Below are experts of layer 7 (counted from 0) of a mixture-of-experts language model. Rows are named router (the router's row for the expert), gate (a neuron's input weights, with its number), up (a neuron's input weights, with its number) and show model dimensions 0-127. Each number is 200 + 40 x the weight over its row's rms, rounded and kept within 0 to 999.
After each expert's rows: a language model's description of what the expert responds to. This comes from a sample of Wikipedia text that the model never trained on.

# expert 3
router,190,212,154,211,240,241,193,182,150,199,228,234,176,175,216,198,159,224,134,179,214,256,186,253,233,210,212,196,176,199,154,238,221,162,158,196,227,185,100,243,237,160,203,170,113,223,183,142,227,218,225,178,234,257,170,290,192,218,157,203,184,246,261,232,159,232,196,215,226,165,188,220,174,227,238,186,146,216,144,258,235,121,235,211,266,151,158,208,219,160,199,117,260,190,171,273,226,203,169,129,196,174,203,234,258,203,254,219,162,182,252,179,172,180,172,103,229,139,166,164,122,190,270,237,296,240,222,220
gate0,196,267,121,208,239,272,158,113,234,214,185,237,183,209,231,152,169,188,139,202,180,274,243,180,206,210,168,142,233,164,182,121,271,145,295,193,244,171,162,145,271,212,215,235,201,236,175,248,151,237,238,187,170,196,243,172,165,225,212,196,198,181,201,207,133,199,204,160,199,207,249,167,188,140,160,242,228,229,151,238,112,153,218,217,211,173,183,156,180,139,191,230,222,194,163,149,211,208,279,149,270,229,250,162,220,166,252,227,113,203,196,169,221,197,221,190,180,205,242,141,181,163,192,209,296,168,240,220
up0,243,254,150,165,129,212,206,145,175,149,179,192,133,136,250,187,208,207,253,240,225,225,172,231,208,251,152,193,243,200,174,255,234,165,174,221,178,253,256,199,165,262,248,175,216,139,194,150,149,214,255,133,220,226,215,131,262,193,197,112,187,304,181,225,267,203,228,200,187,190,188,218,132,166,175,251,239,202,185,215,190,175,114,150,189,245,153,200,162,183,244,219,144,176,226,186,182,217,170,211,203,59,177,205,288,184,164,265,235,162,225,228,218,195,256,211,214,164,192,186,161,216,179,201,215,186,156,178
gate1,175,186,130,180,207,238,186,137,193,234,330,210,283,149,257,212,158,199,142,160,196,144,227,221,214,233,264,209,213,226,216,182,209,163,219,214,201,240,221,105,234,257,143,206,189,204,192,236,178,250,246,198,231,265,191,178,164,232,191,167,209,205,207,199,156,218,221,184,122,286,141,142,227,286,284,220,171,223,166,195,234,101,189,144,176,256,196,192,186,158,204,190,164,202,219,181,140,163,118,168,221,173,176,169,159,163,194,155,150,140,195,211,172,177,193,199,187,206,217,149,220,191,207,164,264,183,210,278
up1,185,209,169,210,160,205,195,270,240,260,162,219,156,166,203,200,236,203,146,198,175,161,208,237,177,183,170,246,312,208,170,233,167,148,229,162,243,172,263,221,197,208,149,185,232,169,197,257,215,181,183,175,275,279,175,143,158,184,243,216,134,171,235,217,146,228,107,249,258,234,177,192,242,215,214,206,234,163,120,263,131,144,227,212,245,192,159,119,157,219,198,241,163,241,161,183,178,198,209,199,245,134,173,204,95,193,245,248,211,181,158,200,238,197,228,196,208,232,230,224,197,202,212,267,174,109,265,213
What it handles: Name continuation pieces. Later pieces of proper names and titles in lists and credits, such as B-ost-ock, Godf-rey, Se-an, plus words like one, there, Green.

# expert 0
router,251,202,183,214,151,198,282,119,196,171,228,185,205,240,179,199,151,175,173,199,122,138,207,155,267,139,195,125,183,260,183,174,174,290,182,221,252,225,252,166,255,242,190,267,268,222,239,220,232,209,216,245,213,141,142,196,133,170,254,190,223,131,159,256,210,166,201,198,173,206,195,217,188,195,238,217,183,194,219,171,179,186,254,189,184,173,116,186,168,267,190,189,197,166,211,180,255,299,196,203,281,173,198,156,228,232,187,106,249,190,165,298,160,234,175,210,231,243,234,172,241,181,203,251,198,177,221,189
gate0,208,226,237,185,201,232,248,196,134,234,249,176,121,212,189,202,217,175,163,264,148,202,166,220,208,116,209,151,172,155,212,267,209,163,151,212,254,176,267,225,186,283,174,194,264,148,192,224,172,143,256,207,181,164,163,220,148,166,264,170,252,154,221,265,199,252,156,127,160,238,184,192,181,233,213,259,172,213,282,197,249,197,197,167,219,243,218,201,193,225,167,180,163,220,140,223,293,251,127,249,216,190,221,163,184,199,179,125,157,243,127,280,116,199,198,190,201,219,261,243,209,165,160,197,194,207,208,186
up0,184,177,199,251,199,218,206,114,250,145,193,239,178,263,173,214,226,140,214,243,223,246,174,186,251,227,165,230,215,128,221,217,126,244,186,204,211,213,238,177,202,223,147,231,155,130,205,217,279,160,207,217,171,229,165,177,261,165,171,233,198,200,221,210,131,249,179,257,165,190,183,219,256,283,158,216,161,163,172,203,218,241,193,174,138,229,209,225,155,258,154,207,163,298,156,225,221,199,179,250,218,206,260,220,298,169,273,133,246,225,221,169,196,160,211,275,152,169,236,158,241,138,168,198,240,133,144,203
gate1,210,196,222,168,254,244,229,264,270,113,210,215,227,207,189,208,129,218,176,232,221,237,271,206,178,190,222,189,178,209,249,247,240,252,168,280,254,236,170,216,244,324,166,216,185,194,204,215,220,177,204,225,205,210,184,150,116,197,172,193,200,242,226,208,264,171,210,189,150,187,172,205,217,279,235,207,165,247,200,206,156,119,197,193,176,237,188,190,150,148,238,158,248,266,140,170,176,209,166,169,219,199,263,152,206,202,215,176,151,232,157,128,210,191,266,169,228,176,155,242,258,317,197,192,137,216,236,264
up1,207,211,173,154,248,226,280,115,221,252,217,238,172,212,240,224,222,258,182,209,157,217,184,221,218,246,163,167,238,242,211,215,233,238,167,159,225,187,210,155,214,181,185,233,251,218,129,206,278,240,204,219,240,245,209,155,164,116,203,216,230,253,258,198,222,213,193,167,164,140,203,215,190,178,104,207,159,222,127,210,169,172,189,202,251,224,154,194,160,155,207,152,226,233,213,203,200,274,223,208,253,272,174,229,111,226,158,142,195,106,175,196,215,279,217,237,169,216,210,86,204,122,233,195,257,227,235,231
What it handles: Initial capital word pieces. First piece of a capitalized name or term, often one letter, as in taxonomy lists, anatomy and cast lists: D, M, L.

# expert 1
router,225,228,163,202,253,164,112,160,219,184,218,231,191,127,179,169,212,151,114,201,172,219,236,213,205,224,233,214,214,231,227,255,215,178,215,196,163,208,181,202,214,250,197,216,189,109,256,177,178,173,256,210,141,150,223,185,218,194,209,177,166,221,188,168,157,208,252,165,184,259,225,119,142,203,142,229,146,159,197,229,216,273,203,166,202,210,236,212,265,193,241,213,166,162,146,130,132,204,218,168,139,226,243,237,204,254,233,272,259,274,240,126,243,280,162,257,226,228,245,169,226,160,145,157,288,236,208,178
gate0,239,251,168,218,215,211,309,211,202,187,175,212,207,212,233,73,237,227,184,234,142,185,274,205,162,217,216,233,270,203,197,211,203,264,195,192,174,258,262,263,156,249,173,195,198,158,144,181,243,146,202,177,147,198,185,153,258,206,190,198,237,245,172,248,239,211,164,185,155,231,151,162,223,192,258,168,193,204,289,109,152,224,187,222,196,214,259,159,284,187,231,195,178,165,214,232,149,279,188,247,147,107,152,207,192,299,177,223,197,186,163,177,247,207,247,163,197,176,219,193,199,208,199,216,253,219,178,228
up0,187,225,236,193,247,228,213,158,155,208,272,157,197,170,212,178,169,225,177,153,251,226,220,166,186,198,213,261,153,222,176,198,189,153,153,292,201,139,156,203,198,169,244,136,199,249,229,214,182,276,104,281,155,162,216,176,242,200,165,236,248,162,206,165,138,265,284,178,239,240,214,228,174,186,214,141,213,173,191,178,247,255,188,112,158,185,154,219,188,92,184,215,168,195,195,228,213,121,192,161,161,152,186,154,206,177,205,264,138,178,193,197,81,170,227,210,161,212,213,209,232,208,229,272,213,190,190,198
gate1,151,214,163,184,224,228,234,173,209,241,202,179,196,164,184,219,225,280,223,219,183,164,245,250,114,158,242,207,192,199,208,217,179,161,220,193,207,311,180,162,171,150,164,212,208,240,208,280,119,244,288,225,225,127,189,147,225,225,202,199,248,164,230,194,202,183,213,176,167,221,109,148,138,233,159,269,193,234,117,156,174,132,246,234,169,152,229,240,170,239,219,202,188,217,213,178,203,204,248,148,140,260,150,273,194,204,196,213,212,256,242,239,192,213,269,251,199,210,156,180,268,161,212,142,203,188,122,173
up1,210,221,188,149,238,255,251,195,178,208,193,84,184,196,213,222,168,202,241,227,248,139,155,252,143,165,163,188,173,253,127,172,162,188,291,175,181,209,245,198,225,175,161,161,162,179,251,189,194,229,187,254,182,250,211,197,189,220,215,223,216,231,119,144,207,214,266,205,190,94,182,174,146,204,177,148,206,187,218,181,240,213,220,235,198,175,167,224,157,216,179,163,202,251,88,193,203,174,213,194,235,226,271,146,205,226,114,218,176,179,168,187,152,279,146,210,173,128,281,237,188,139,242,190,234,273,188,172
What it handles: Mid-word fragments. Inner pieces of common words split into fragments, often before suffixes like -ed or -ing, as in disqu-al-ified, dem-ol-ishing, inher-ited.

# expert 6
router,184,214,235,134,162,253,205,201,216,241,136,251,202,222,214,214,244,213,173,264,225,155,208,207,190,293,201,178,128,211,200,235,200,187,178,168,133,216,212,252,187,153,151,140,163,248,198,270,168,173,201,152,211,223,204,169,229,125,207,284,244,192,187,193,213,206,186,152,249,241,248,246,225,126,140,139,241,109,178,141,227,182,200,236,212,139,234,233,161,202,214,165,158,291,235,247,202,239,189,242,142,196,195,263,179,213,248,143,172,257,275,168,206,227,150,235,177,190,194,219,195,173,197,122,220,211,267,257
gate0,191,173,179,221,269,184,141,190,228,232,178,159,214,262,207,115,113,251,223,205,166,182,192,205,205,221,247,256,219,169,190,218,214,203,250,176,240,203,266,174,214,263,195,241,208,190,214,178,201,153,222,163,166,155,205,169,263,219,203,256,277,241,167,109,280,212,198,180,152,166,185,189,204,252,203,222,199,153,196,193,123,250,211,185,182,163,233,161,225,201,255,167,269,221,167,232,176,308,204,193,115,274,124,180,190,200,240,207,200,277,208,223,141,173,168,234,207,140,270,202,167,221,151,197,252,260,255,236
up0,203,228,167,260,178,292,194,203,212,123,247,254,227,230,195,185,216,208,162,152,212,211,183,290,236,97,242,172,203,202,178,234,176,207,278,195,200,224,166,149,166,135,208,133,137,232,143,183,162,176,261,231,195,187,211,155,224,111,210,226,199,175,184,239,119,157,310,169,171,210,188,229,213,240,263,195,175,213,235,194,181,171,252,235,199,251,192,205,198,189,248,227,185,239,184,227,175,240,192,203,241,294,160,258,144,247,143,211,170,231,211,221,229,159,218,161,120,202,255,184,179,169,241,137,178,168,167,184
gate1,168,165,234,185,199,190,168,180,192,258,157,210,155,180,164,250,274,154,154,165,135,204,191,162,150,221,188,242,218,170,219,185,187,87,188,184,245,275,266,143,234,217,203,240,194,139,139,205,213,133,229,124,162,244,190,241,274,199,240,112,285,190,162,185,190,159,212,204,137,267,203,195,242,149,133,186,186,181,178,216,235,210,144,155,231,203,201,165,185,196,187,259,91,187,199,231,226,288,183,192,226,191,172,239,252,230,262,219,236,240,237,219,169,140,227,197,210,245,183,207,229,150,159,180,206,204,241,188
up1,150,184,235,250,233,238,160,181,156,125,199,208,210,177,219,218,238,225,203,161,287,227,215,251,220,166,172,183,169,221,117,193,159,208,198,131,152,241,173,198,222,159,151,153,211,232,202,153,256,167,228,197,203,139,229,187,223,119,179,234,153,117,239,113,313,241,237,189,217,119,234,262,177,156,208,175,253,270,127,193,216,190,263,178,218,260,200,198,204,124,237,199,208,187,218,172,181,159,256,236,188,254,229,188,157,192,176,194,248,163,183,177,174,193,169,280,228,190,174,238,196,290,178,187,219,229,226,182
What it handles: Foreign name fragments. Pieces inside foreign place, club and team names, often right after a capital letter, as in U-ru-guay, S-eg-ovia, Z-ag-reb.

# expert 5
router,151,200,213,174,217,212,221,245,209,196,112,184,214,245,224,248,195,203,209,238,222,219,230,194,225,216,141,215,157,195,254,117,196,187,156,220,300,163,161,200,167,203,227,188,191,220,161,211,215,193,227,189,212,151,211,184,203,267,200,225,186,269,221,217,236,285,187,223,165,166,199,184,193,202,238,211,239,261,178,138,174,263,222,160,147,233,170,177,184,221,243,209,204,144,199,210,210,126,229,278,239,232,154,157,160,243,119,263,140,156,159,271,214,175,227,156,250,188,224,260,105,267,104,214,151,115,148,215
gate0,250,163,249,118,199,192,202,191,210,229,177,242,234,195,263,211,176,185,150,213,155,181,168,269,154,212,219,250,201,158,211,165,203,91,135,226,268,241,164,223,167,221,164,185,249,214,142,190,206,174,184,145,170,201,225,240,234,179,187,155,221,182,223,247,179,72,122,198,258,171,292,118,192,237,209,191,199,188,213,250,237,121,147,173,207,179,176,152,231,233,178,214,147,182,223,182,210,223,249,269,185,176,197,255,179,201,216,259,225,213,160,191,126,179,185,98,196,208,219,134,209,196,187,163,200,137,237,185
up0,230,211,190,141,172,180,185,161,283,232,113,165,228,165,134,228,232,181,216,182,202,171,145,168,212,213,179,275,255,210,215,245,218,267,259,198,133,211,214,193,183,188,181,259,165,227,222,200,162,253,207,271,183,221,107,188,246,189,263,317,157,116,223,245,225,201,200,238,197,189,135,218,227,201,281,160,198,165,227,176,158,210,227,167,310,252,170,202,199,200,275,150,206,250,258,231,230,184,121,224,187,220,230,166,180,165,190,205,198,146,158,203,217,242,256,209,215,210,176,260,161,212,167,229,205,237,186,214
gate1,159,265,269,135,242,226,166,191,251,190,183,249,228,158,202,146,135,183,237,198,174,256,227,220,160,167,271,205,287,175,180,212,216,180,158,296,235,182,246,188,199,169,193,201,190,235,182,212,149,240,211,222,199,196,169,243,237,252,185,226,232,206,132,250,227,225,191,203,238,180,244,166,182,214,218,166,200,216,317,187,225,273,197,224,195,239,181,208,242,203,146,125,233,189,214,205,132,163,296,158,141,239,171,228,244,190,269,183,193,243,113,309,234,155,162,184,187,205,171,211,253,188,245,213,228,157,206,228
up1,190,141,161,161,189,211,204,211,178,231,120,213,135,278,215,273,112,199,254,224,176,176,238,184,180,163,185,164,242,140,144,93,170,242,214,181,209,128,162,210,240,268,186,225,257,219,223,198,174,145,185,172,203,206,240,238,183,180,234,231,230,146,214,183,152,224,179,239,199,160,233,196,185,265,179,215,174,226,228,198,192,222,265,176,262,267,144,140,222,214,215,185,257,271,147,207,188,186,165,196,203,227,214,279,210,238,120,170,166,138,190,196,242,150,179,233,198,192,256,193,268,174,260,143,238,248,196,269
What it handles: Table cell separators. Pipe separators and other delimiters in tables and structured lists, such as column bars, hyphens, colons and semicolons in sports or episode tables.

# expert 2
router,209,205,205,205,211,203,204,190,209,160,240,163,160,212,128,174,240,198,220,137,268,240,194,197,157,155,134,145,218,83,244,209,187,189,213,241,147,206,227,229,202,160,217,241,197,205,195,168,215,197,140,198,145,217,217,201,211,168,228,196,296,211,220,241,169,144,232,198,195,134,264,233,184,238,178,199,192,143,308,167,226,212,180,223,249,250,239,204,201,212,97,234,233,207,228,159,146,250,257,159,200,197,293,203,187,141,159,177,168,141,108,146,188,102,230,211,183,207,139,178,179,250,179,169,172,174,156,222
gate0,245,214,202,208,222,162,171,206,192,239,115,202,241,200,242,149,220,204,193,219,156,216,163,89,165,227,235,213,180,73,206,213,173,216,179,199,217,116,269,105,207,139,186,145,241,267,162,205,162,176,187,223,205,130,202,120,202,76,217,251,300,183,179,172,150,139,183,282,179,221,168,241,191,184,188,207,254,226,171,196,168,202,185,164,273,207,185,183,100,204,181,191,214,195,185,178,183,219,201,166,237,220,200,270,212,215,235,149,197,265,188,200,169,232,195,170,202,200,170,228,180,174,189,149,194,217,201,213
up0,251,209,221,131,235,158,192,211,251,234,247,148,161,223,172,231,114,197,197,198,213,200,184,229,204,229,210,165,149,210,237,251,94,194,253,213,273,246,164,246,173,189,220,296,210,179,246,189,179,172,229,222,197,256,258,213,172,264,224,225,215,159,150,229,162,242,152,207,211,241,172,205,181,217,192,183,195,212,226,280,216,244,220,252,181,172,212,134,234,175,184,238,278,171,171,209,214,180,338,173,192,220,201,160,197,188,140,217,164,173,166,180,147,210,222,144,246,234,129,189,217,263,236,200,85,240,221,212
gate1,181,207,133,211,232,244,176,182,248,192,181,184,227,167,185,209,206,169,230,202,175,236,184,225,188,225,172,200,219,126,187,184,208,165,213,199,163,222,187,172,226,195,189,253,236,162,243,221,148,118,144,61,189,174,238,186,235,206,212,197,231,267,319,218,232,194,231,81,101,184,246,218,133,216,244,212,197,244,276,276,99,199,196,195,220,214,249,164,209,246,197,176,157,253,167,223,186,189,188,210,222,226,283,143,145,218,226,224,178,165,159,214,210,215,198,123,195,181,203,129,186,251,202,166,169,193,193,211
up1,237,149,174,246,241,253,208,143,253,110,206,226,187,254,231,171,250,222,267,184,139,226,214,184,229,204,194,133,143,218,232,211,245,227,160,248,165,155,160,209,193,166,142,197,224,160,246,221,253,259,155,225,241,169,199,247,219,251,232,253,153,175,270,189,213,115,246,156,157,200,236,177,192,278,249,238,255,183,270,222,155,146,216,264,232,199,218,174,220,313,212,255,189,214,195,222,172,129,241,211,155,219,189,257,220,159,209,212,169,234,229,196,188,229,207,186,202,172,182,220,204,211,257,262,229,291,221,167
What it handles: Function words, auxiliaries. Common function words in running prose, mainly auxiliaries, pronouns, articles and negation, such as was, is, a, his, not, to.

# expert 7
router,161,233,235,221,238,208,217,250,181,245,187,196,217,156,267,203,138,260,237,173,165,167,162,196,188,190,278,206,244,197,188,179,192,172,273,180,249,223,213,189,129,197,181,247,243,170,131,158,187,223,198,186,206,283,216,195,285,230,186,155,160,132,207,190,224,182,172,206,239,176,138,189,249,274,290,170,217,218,190,176,123,192,183,176,150,225,237,198,218,153,202,219,137,200,175,257,233,129,178,251,175,233,173,210,173,210,211,193,234,150,162,241,272,179,220,211,102,241,160,249,275,164,262,184,159,234,159,106
gate0,278,181,256,231,220,236,194,241,207,186,161,231,196,190,203,133,193,155,172,217,149,247,154,228,155,184,254,178,265,168,294,205,240,188,135,204,226,182,201,230,210,127,204,251,227,164,176,274,203,253,150,129,176,245,287,201,281,253,182,185,334,165,188,211,216,216,167,163,125,123,206,200,241,191,235,210,180,235,251,201,215,178,177,190,193,234,199,227,233,240,212,185,146,168,178,183,135,176,167,193,145,297,176,180,194,249,193,215,182,263,206,210,243,189,215,187,197,168,189,247,179,201,262,202,189,231,140,268
up0,238,179,171,217,259,221,162,168,118,211,239,157,216,122,259,274,292,208,209,219,184,205,259,177,216,197,167,240,156,219,233,208,247,215,193,166,202,192,179,188,169,208,163,245,223,183,148,235,249,164,307,119,196,281,183,252,168,216,160,119,163,199,174,173,139,196,248,195,223,214,207,165,205,179,233,210,199,201,179,192,167,226,172,165,201,172,250,238,195,249,186,192,169,180,202,232,294,300,218,317,270,72,197,225,211,190,209,184,201,183,188,148,155,179,151,184,200,209,219,188,192,206,242,171,168,218,171,190
gate1,197,198,200,164,214,228,175,183,278,185,169,199,235,232,202,216,181,261,183,190,253,161,181,230,223,217,284,201,214,207,190,177,208,166,221,205,224,189,187,116,147,156,226,120,228,129,133,232,79,231,237,167,240,189,179,224,263,199,203,229,226,170,215,209,221,229,142,230,127,221,203,254,199,193,221,267,171,218,179,261,144,172,241,230,218,194,244,184,242,184,128,273,284,218,174,204,278,240,159,181,201,213,165,270,162,198,215,160,237,145,211,168,282,202,184,157,218,189,198,242,232,143,148,173,94,199,253,178
up1,164,166,203,176,197,110,260,219,219,258,195,228,183,155,233,223,168,125,183,184,171,208,209,198,195,207,167,195,211,186,180,178,224,226,157,259,177,242,269,215,288,268,193,207,211,272,161,258,215,222,219,289,228,165,186,291,222,277,206,234,232,225,242,229,256,184,224,144,214,268,142,193,147,187,137,232,214,184,269,236,225,219,136,208,133,212,116,291,184,255,209,156,193,199,183,188,234,175,168,211,111,164,242,192,150,176,243,206,176,218,171,171,132,192,222,155,177,200,185,150,234,124,202,217,207,151,178,222
What it handles: Sentence-ending punctuation. Periods, commas and line breaks closing sentences or headings, plus decimal points in coordinates, as in ended., 56.096, 4.984, ==.

# expert 4
router,205,149,245,247,204,137,229,242,206,215,231,150,252,245,193,206,233,185,264,219,186,214,155,193,135,178,175,281,252,199,178,188,209,203,226,192,158,177,246,139,187,213,228,115,212,190,213,315,170,227,158,226,233,188,225,168,143,224,169,158,158,190,166,139,239,186,169,282,170,216,164,188,248,176,164,261,247,278,192,301,210,149,113,225,188,260,158,145,136,159,211,264,252,238,215,189,227,203,171,187,248,175,184,147,195,136,169,210,186,217,192,275,157,195,243,186,251,161,245,208,236,225,243,243,218,221,208,206
gate0,205,234,192,253,240,175,165,196,247,209,168,184,204,150,228,161,288,162,234,206,186,181,153,199,177,183,212,169,228,213,229,194,313,121,220,135,171,261,154,210,165,168,235,120,233,125,235,233,194,156,130,194,252,165,190,190,235,230,204,250,228,167,244,217,352,217,195,167,183,180,204,218,159,221,234,171,194,233,229,214,217,190,153,206,268,229,177,158,229,196,249,248,150,161,195,229,203,157,178,211,246,207,212,234,156,205,152,205,196,156,210,266,187,229,218,133,236,99,207,260,133,243,172,232,243,158,174,224
up0,230,246,195,208,215,228,174,201,228,211,149,254,187,204,139,148,201,290,140,206,220,192,205,201,169,249,230,172,194,175,148,206,252,209,185,216,154,231,253,225,184,164,241,194,157,218,149,250,162,274,187,185,169,173,204,266,293,214,175,293,183,210,167,226,230,133,196,160,176,247,172,195,255,318,220,208,120,132,243,234,260,219,228,272,170,196,161,213,195,178,229,169,192,245,192,175,254,114,184,201,182,167,227,193,194,229,161,229,314,139,176,228,198,253,233,257,195,147,189,182,204,223,214,194,149,203,156,147
gate1,217,158,166,179,178,205,189,142,247,220,210,194,279,187,245,129,241,305,186,283,226,228,176,211,174,254,197,130,194,169,198,231,288,269,213,204,211,211,166,204,252,173,193,213,224,243,164,182,212,188,165,162,148,159,171,187,234,180,220,194,180,194,103,219,113,209,192,205,163,239,221,288,209,223,148,233,173,170,222,215,214,207,156,128,227,250,185,223,165,177,208,188,181,236,125,166,149,180,168,210,200,203,192,152,206,173,201,248,111,222,215,183,222,238,108,134,237,231,252,145,216,181,217,151,208,207,302,263
up1,169,203,241,160,154,204,292,176,140,183,183,244,147,177,89,186,268,205,222,211,234,121,198,180,132,226,152,165,138,137,264,207,185,120,221,203,174,103,203,227,176,212,253,188,187,212,196,142,126,158,202,151,169,220,155,200,200,148,212,199,187,222,155,177,167,165,166,189,200,219,192,203,190,200,253,206,151,222,175,240,138,159,147,199,178,269,253,233,220,184,145,221,200,186,233,234,274,193,221,159,145,223,212,256,180,158,173,215,178,161,205,92,264,211,233,152,250,194,188,179,195,169,130,237,200,255,200,229
What it handles: Layout punctuation, infobox fields. Opening parentheses, line breaks and heading markers in infoboxes and lists, such as Mayor (2020, (age 28), ==Career, Total.